From a checkpoint of a small mixture-of-experts model trained on Wikipedia.
Training: a variant of SOAP for the experts, 327M tokens, 4993 steps.
Below are experts of layer 3 (counted from 0) of a mixture-of-experts language model. Rows are named router (the router's row for the expert), up (a neuron's input weights, with its number) and show model dimensions 0-95. Each number is 128 + 32 x the weight over its row's rms, rounded and kept within 0 to 255.
Before each expert's rows: a language model's description of what the expert responds to. This comes from a sample of Wikipedia text that the model never trained on.

# expert 13
It responds to: Capitalized word beginnings. Opening pieces of words and names, often capital letters like T, M, H, plus Gaon, Darts and coordinate prime marks.
router [159 154 168 127  81 172 161 158 153 142 159 171 150  87 131 169  94 130 165 117 169  83 102 146  75 176 106  78 133  85 166  99  83 122 113 135  95 112  87 128 119 104  87 168 124 144 150 137 171  78 140 109 132 175  94 167 161 145 116 168 136 165 148 172 103 140  82 161 116  92 102 100 100 108 163 169 136 136  91 138 121 167  84 101  94 166 103 164  75 142 127 137 114  96 163  76]
up0 [136 169  84 117 102 125 106 102 168 128  77 149 142 126 127 143  53  96 137  83 141 160 177 112 127 158 119  88 151  90 132 166 156 150  91  83 148  88  97 103  60  87 146 131 142  73 106 104 111 123 117  65 161 142 194 124 147 164 173 128 127 140 125 158  86 145 166  91 126  84 163 127 157 136  97 170 127 114 129 164 140 121 116 136 148 130  95  84 146 131 191 138 118 195  77 145]

# expert 8
It responds to: Table pipes and accents. Table-cell pipes and the preposition in, plus accented letters in Romanian names and nouns like number, amount, sound.
router [154 159 165 144  80 168 165 153 157 133 158 172 143  87 135 152  95 131 160 114 157  78  95 152  85 175 100  75 129  90 162 101  79 123 130 123 110 113  86 137 118 128  92 166 130 156 141 134 184  84 144  92 133 168  85 162 162 149 125 174 130 174 146 176 106 146  91 166 124 100 100 101 107 109 168 171 134 121  94 130 114 166  80 107  86 159  92 164  78 142 126 143 116  89 172  80]
up0 [ 76 116  90 163  77 123 125 167 158 141 122 124 150 164 107 101 122 138 136 127 108 156 132 145 118 177 109 106 172  97 127 115 136 140 154 130  61 115 118 146  96 128 178 160 168 130  89 144 106 120 190 109 103 161 120 200 187 145 142 120 150 105 101 165 100 178  80 189  93 124 115 131  95 129  99 108 151 135 190  89 204 139 132  85  65 125 104 171 161 114  97  81 147  75 168 166]

# expert 29
It responds to: Commas and infobox fields. Word-final commas in prose, infobox field labels like Language:, Total:, Preceding, and words like both, same, main.
router [171 161 171 148  77 177 159 154 156 137 157 171 151  92 143 156  93 147 165 107 164  78  97 152  87 163 103  87 136  88 160 105  85 108 127 113  95 109  88 140 107 123  95 171 120 145 148 124 176  84 129  90 143 162  91 161 159 144 121 176 138 173 138 181 111 139  90 162 123  86 104 106  83 108 175 171 154 128  95 131 118 167  80 110  93 157  79 169  82 155 127 133 124  92 175  81]
up0 [ 80 156  99 101 150 159 134  94 143  61 114 135 156 160 124 118 109 157 148 118 126  74  96 190  71 141 146 127 128  54 156 141 128 157 163 175  83 205 110 169  99 141  89 171 140 127 112  99 138  70 100 124 103 147 175 176  77 119 122 136 117 166 138 168 125  60  86  97 111 135  96 175 138 132  96 161 190 119 162 142 198 143 127 168  84 142 155 144 118 145 137 123 122 106  96 129]

# expert 3
It responds to: Initial letters, years, roles. Capital letters in abbreviations and country codes (NCWM, COL), number pieces like 56, and words such as addition, born, role, known.
router [157 159 171 142  77 176 169 155 162 129 163 177 151  90 131 155  95 135 163 117 164  84  91 154  80 170 106  79 117  90 162 106  79 120 136 127 105 117  89 134 124 122  94 170 140 149 148 133 181  86 131  98 132 168  96 169 168 147 130 180 134 168 149 178 101 147  93 165 128  85 108 100 111 103 164 174 141 124  92 124 122 170  77  96  87 162 101 163  84 142 125 136 131  95 175  76]
up11 [ 32 111 101 151 176 119 159 128 132 118 200 140 145 106 157  94 127 153  79  98 141 113 101 215  84 138 130 115 128 157 167 108 122 116 137 161 125 119 165  61 152 100 145 139  92  90 113  56 145 105 205 108 125 157  42 132 184  35  97  85 117 120 129 141 130 124 106 134 174 128 108  93 112 120 187 134 154 150  87  84 160 114 139 126 102 137 150 185 142  92 135  96 141  69  83 166]

# expert 19
It responds to: Name-completing words, table pipes. Second words completing fixed names, such as Czech Republic and Wall Street Journal, plus pipes, of and initials in sports tables.
router [153 153 166 146  74 167 166 155 154 135 156 169 140  89 121 146  91 124 158 102 158  84  83 144  81 173 103  69 119  90 163 108  77 130 133 135 111 115  83 132 123 129  93 169 129 147 142 140 184  85 141  98 133 168  85 164 161 149 121 174 119 176 148 172 110 159  98 167 130  83 101 102 112 108 166 171 128 112  93 144 126 164  79  95  88 161  94 159  71 136 130 129 112  94 174  75]
up0 [109 131 128 141 126 107 136 123 113  53 171 153 125 120 185 149 126 138 158 148 141 127 129 171  31  51 129 100 173  93 117 162  83 156 164 189 152 114 129  98 143 148 130 173 149 170 128 109 150  77 133 117 130 136 119 168 142 123  57 152 149 133 179 135 109 183 149 146 142 118 154 126 152 155  95 110 164 152 148 113 158 141 129 115 104  99 116 122  99 136 111 122 130 131 137 163]

# expert 0
It responds to: Mid-word pieces, as/been. Inner word pieces of names and nouns (B-ottom-s, Middlesb-rough) plus the function words as, been, on, in running prose.
router [151 159 164 138  76 172 159 154 155 138 160 170 142  88 129 151  90 129 157 114 159  81  90 147  84 172 102  71 127  93 162 106  80 118 132 132 105 123  87 138 112 122  90 165 129 149 147 135 186  85 144  96 139 166  87 162 161 151 129 177 127 170 150 176 111 150  93 169 130  94  97 103 105 105 164 172 133 118  93 141 120 165  78  99  84 158  97 167  74 143 124 141 117  93 175  76]
up7 [147 141 158 128 108 107 166  97  84 161 107 163 138 164 150 161 126 170 135 159 105 100 135 102 138  97 153 135 118  93 110 164 100 134 122 125  84 137 118  69  50 130 138 155 166  96  95  82 132  79 116 117 165 144 112 137 129 177 132 101 156 143 118 173  97 154 112 195  70  93 171  98 160 188 183 123 131 119  78 117 125 132 162 221 118 135 100 164 122 128 151 170 127 119 120 140]

# expert 30
It responds to: Capital starts, Binomial. Common word starts, often capital letters (V, C, R, Sc, Th), plus is, also, the, and Binomial in taxonomy infoboxes.
router [158 166 166 134  81 176 159 156 149 132 151 171 145  91 138 155  93 134 158 120 160  81  95 157  79 171 102  83 117  89 159  98  78 113 122 124  94 125  84 124 130 132  97 172 116 146 145 126 178  79 158  90 144 168  88 160 155 159 122 176 132 165 162 178 106 123  81 166 129  97 102 100 100  94 166 168 133 125  90 129 137 174  83 100  87 159  94 166  77 139 131 146 130  92 176  80]
up7 [153 108 139  84 119 203 152 136 175 156 117 167 140 125  93 129  49 140 137 148 165 120  88 158 107 129 133 115  50 102 144 162  93 109  97  38 174 131 157 138 118 108 122 115  79 172 109 172 135 142 100  58 104 118 164 164 103 151 144 175  73 182 138 130 179 118 118  83 143 153 106 176  88 143 145 150  88 138 122 125 142 162 100 152 123  61 119 119 107 169 163  79  78  84 164  89]

# expert 15
It responds to: Name pieces and table cells. Word pieces inside foreign surnames and place names (Rek-ić, Monten-egro), Cyrillic letters, and line breaks or numbers ending table rows.
router [160 158 169 137  83 175 161 157 152 136 159 172 154  92 124 154  92 137 164 116 169  82  97 146  78 171 105  81 134  87 157 102  82 114 129 136 106 114  90 142 110 121  93 169 131 149 149 141 184  80 140  97 137 164  92 165 163 156 119 173 135 173 149 176 105 141  94 161 122  90 105  97 109 101 166 162 136 119  91 144 119 166  78  96  86 163  93 162  78 149 121 134 126  90 178  71]
up11 [143 163  90 101 135 124 121 123 157 108 166 148 104  99 203 104 110 114 131 155  75  98 122 129 112 117 145 107 206 135  80 117 146  89 133 163  86 161 125 118 138 145 117 150  84  91 141 117  85 114 166 125  99 138 121  76 106 146 128 156 160 130 123 151 126 123 139 100  91 144 132  84  90  80 135 101 126  99 110 141  51 189 119 153 138 133 127 122 126  93  99 108 168 137 133 128]

# expert 2
It responds to: Prepositions, pronouns, raw bytes. Function words in running prose like from, up, not, them, him, plus raw bytes of accented Slavic or Maltese letters.
router [159 166 157 147  83 178 157 152 165 123 154 167 153 104 137 168  88 145 160 107 176  76  91 156  81 173 104  90 145  94 164 110  80  97 115 117  95 111 110 144 125 109  97 169 130 158 149 123 176  82 133  99 146 158  88 160 157 157 128 165 155 163 155 175 104 144  89 161 122  94 105 101  87 101 160 166 142 122  91 137 103 171  78 104  91 168  94 168  78 146 124 168 129  95 172  77]
up0 [144 114 189 119 118 127 116 137 128 115 112 151 129 104 114 142 134 159 146 132 136 118 142 127  85 180 127 139 112 141 152 160 125 163 171  90 118 124 129 103 168 133 152  92 105 201 182 128  97 190  62 137 118  54 114  78 133 144  81  90  99 139 130 138 148 191 138  87 109 160 103 148 116 106 184 100 100 110 133 147  89 132 102 125  86 146 171 126 132 156  90 181 160 117  68  89]

# expert 5
It responds to: Closing quotes and brackets. Closing quotation marks, parentheses and brackets, especially after song titles in track lists and discographies, e.g. "The Harvest", (2004).
router [147 227 182 187  53 188 148 149 173 131 155 156 171 120 125 131  97 131 182 149 175  81 127 126  89 166  81 115 109  66 171  95  96 144 136 125  99 165  83 140 121  92 110 160 116 141 125 123 172 122 164  96 123 159  99 170 131 172  74 162  87 141 196 167  95 125  95 162 118  97 100  96 126 132 172 160 142 162 111 152 128 155  91 135  93 147 102 156  92 158 135 198  98 131 177 100]
up10 [126 180 182 121 155 168 109 154 130  96 116 137 203 157 177 173  93 159  89 134 110  60 105 147  85 161  82 135  78 137 147  75 134  79 152 120 150 103 102 103 116  57 153 115 110 108 136 170 112 156  69 112 175 118 131 141 132 118 122 170 166  92 132 147 134 113 144  82  97 143 103 159 100 183  91 119 132 114 108 115 148 133 136 154 109 107 151  83 118  82 165 132 144 102 108  74]

# expert 14
It responds to: Word-initial fragments. First pieces of split words after the, a or a hyphen, such as cul-, ne-, con-, Z-, G-, pre-.
router [155 158 171 146  73 169 163 153 163 126 142 175 146  90 134 151  85 138 161 129 166  84  89 154  85 164 106  82 134  90 162  99  80 119 122 131  95 121  93 131 120 111  75 167 109 150 143 123 182  82 126  85 145 169  91 158 162 162 114 170 136 161 156 173 112 124  85 166 119  89 111  99  99 104 161 176 131 142  86 130 112 165  86 108  88 159 100 158  84 146 128 153 114  91 169  78]
up17 [119 103  89 204  63 126 145 177 114 147 145 159  96 138 127 175 168 157 149 130 107 124 141 139 103 168  94 110  97 122 111 150 147 155 172 148  86 155 127 172 167 105 125 114 220 102 140  59 148 141 175 162 184 130 175 149 128 133  95 136 111 107 155 134 153 117  99 148  60 186  90 165 104 164 124 108 152 106 111  92  90 162 130  79 157  94 135  97 119 113 139 153 164  86 126 103]

# expert 1
It responds to: Preposition of, name fragments. Mostly the preposition of after nouns like member, number, list, plus mid-word pieces of foreign names, such as Herzegovina, Kano, Ishaq.
router [139 154 164 144  73 156 171 161 148 135 165 175 138  86 106 145 101 120 158  99 156  86  86 136  83 177 111  69 117 101 161 120  76 141 146 148 119 114  79 138 136 151 104 160 143 139 157 146 179  90 164 107 141 169  83 171 158 141 142 178 120 193 143 160 118 179 114 168 129  82 111 116 129 122 165 171 126 102 111 159 146 159  91  98  88 161 107 156  64 131 133 116 118  99 180  78]
up18 [ 81 127 190 135 155  97 129 183  91 143 114 171 118 145 140 146 123 145 107 145 179 127  93 160  99 134 119 109 167 112 120 127 165 128 110  96 106 126 126 113 135 137  86 122  86 129 145 125  76 118 145  80 162 127 123 131 116 108  74 143 131  95 199 123  47 117  77 133 174 116 199 105 145 209  87 143 113 183 139  86 153 185  90 135  95 149 159 159  39 145  98  86 129  81 127 111]

# expert 16
It responds to: Chronology, institution nouns. Chronology in album infobox headers, University, Center and Chapel in names, has after company names, and mid-word pieces like phosphorylating.
router [150 169 165 138  79 177 160 154 153 132 148 168 151  86 141 158  95 132 167 122 162  79  88 157  86 175 108  76 129  85 147  97  78 126 119 129 102 117  85 123 110 118  86 175 122 148 148 135 179  80 127  97 133 166  89 161 162 157 136 174 151 170 147 175 102 144  92 165 118  96 107  96  98  93 170 166 130 115  92 132 113 173  80 108  88 162  89 168  81 152 122 155 126  94 166  79]
up0 [150 148 135  82 158 175 135 147 119  96 113 113 152 121 122 148 155 118 164  60 206 128 129  48 115 130 162 109 152 151 166 177 172 116 131 149 171 131 179 179 122 140  95 103 177 101 128 159 185 186 128  59 146 130 140 171 162 125 118 103 183 125  99 102 128 156 122 175 105 167 163  89 124 154 101 124 124  91 112  89 105 125  98 151 119 112 116 111  58 115 120  82 124 106 120 189]

# expert 31
It responds to: Mid-word surname pieces. Middle syllables of foreign surnames in sports rosters and citations, such as Tachibana, Wachnik, McLachlan, plus sentence-subject nouns like agreement.
router [150 156 165 144  73 168 165 152 153 134 153 173 142  83 122 148  96 132 158 107 162  80  84 145  78 170 101  69 123  88 167 106  77 124 138 138 109 121  81 139 126 133  96 167 130 151 143 140 185  83 139  98 140 171  89 166 158 148 127 176 116 176 146 174 111 158  96 169 125  91  99 100 116 109 165 172 130 121  95 137 123 162  79  95  84 159  93 157  73 140 130 136 117  94 174  76]
up0 [109  96 168 130 132 136  88 120 130 150 113 117 135  94  96 108 111 124 164 134 134  84  75 117 140 117 104 132 134  86 169 138  78 128 105 126 102 135  81  98  71 169 140 168  79  93 145 176  94 112 149 117 162 143 178 121 130 150 117 227 159 192 172 108 145 189  96 168 181 110 143 103 122 106 163 139  93 118  80 139 114 116  68 158  38 116 100 131  99 125 168  95 149 166 175 123]

# expert 17
It responds to: Sentence starts, surname pieces. Sentence-opening The, He, She and the infinitive to, plus surname pieces like Her-, -ley, -berg, -wood.
router [146 152 164 148  73 162 167 149 152 139 150 174 133  85 124 144  89 117 145 106 166  82  82 141  80 166 104  63 111  94 154 109  73 126 153 141 112 119  82 133 124 138  97 158 139 145 146 141 178  86 153 105 128 167  87 163 158 141 137 179 112 180 140 169 108 161 100 170 132  86  96 104 115 102 167 178 125 113 104 142 122 158  82  84  86 156 100 149  69 127 129 121 117  93 170  74]
up11 [133 172 130 116 178 144 125 130 134 222 174 115 136 146  77 154 101 208 163 127 100 141 120 111 106 160 151 143 118 117 147 192  67 109 152  81 122 113 147 135  64  99 108 141 119 139 118 108 105  91 107 148  79 148 157 122 127 112 115 128 187 173  86 132 145  92 184 159 150 125 148 121  94 143 144 155 185 137 106  72 169 169 116 114 165 217 130 129 135  97 185 111  78  81 168 123]

# expert 27
It responds to: Prepositions and odd pieces. The words for, on, (, After and During, plus pieces in song titles, chemical subscripts and catalogue numbers (Thunderstr-uck, H2CO_3).
router [147 153 167 148  76 169 169 153 153 143 160 173 150  89 124 150  92 124 160 102 160  85  87 145  81 175 106  74 127  94 163 117  74 127 144 134 114 120  88 136 125 130  96 166 138 150 150 140 184  89 149 100 136 170  89 167 160 143 134 181 121 179 143 169 103 163 101 171 131  90 101 104 115 113 172 176 132 113 101 141 132 164  82  88  91 162 100 158  77 142 134 129 122  95 176  80]
up0 [113 123 125 138  88 163 158 113 138 128 167  89 181  92 133  75  67 113 136 122 130 128 115  54 111 181  75 157 129 176 114 142  59 132 182 165  72 165 102 111 108 137  55 106 134 173 104  75  60 108 109 148 180 178 102 139 140 142 132 109 108 144  84 132 166 152 190 120 111  97 106 115 152 156 126 161 157 151 116  74 147 184 101 149 188 207 153 111  84 122 132 160 114 115 150 190]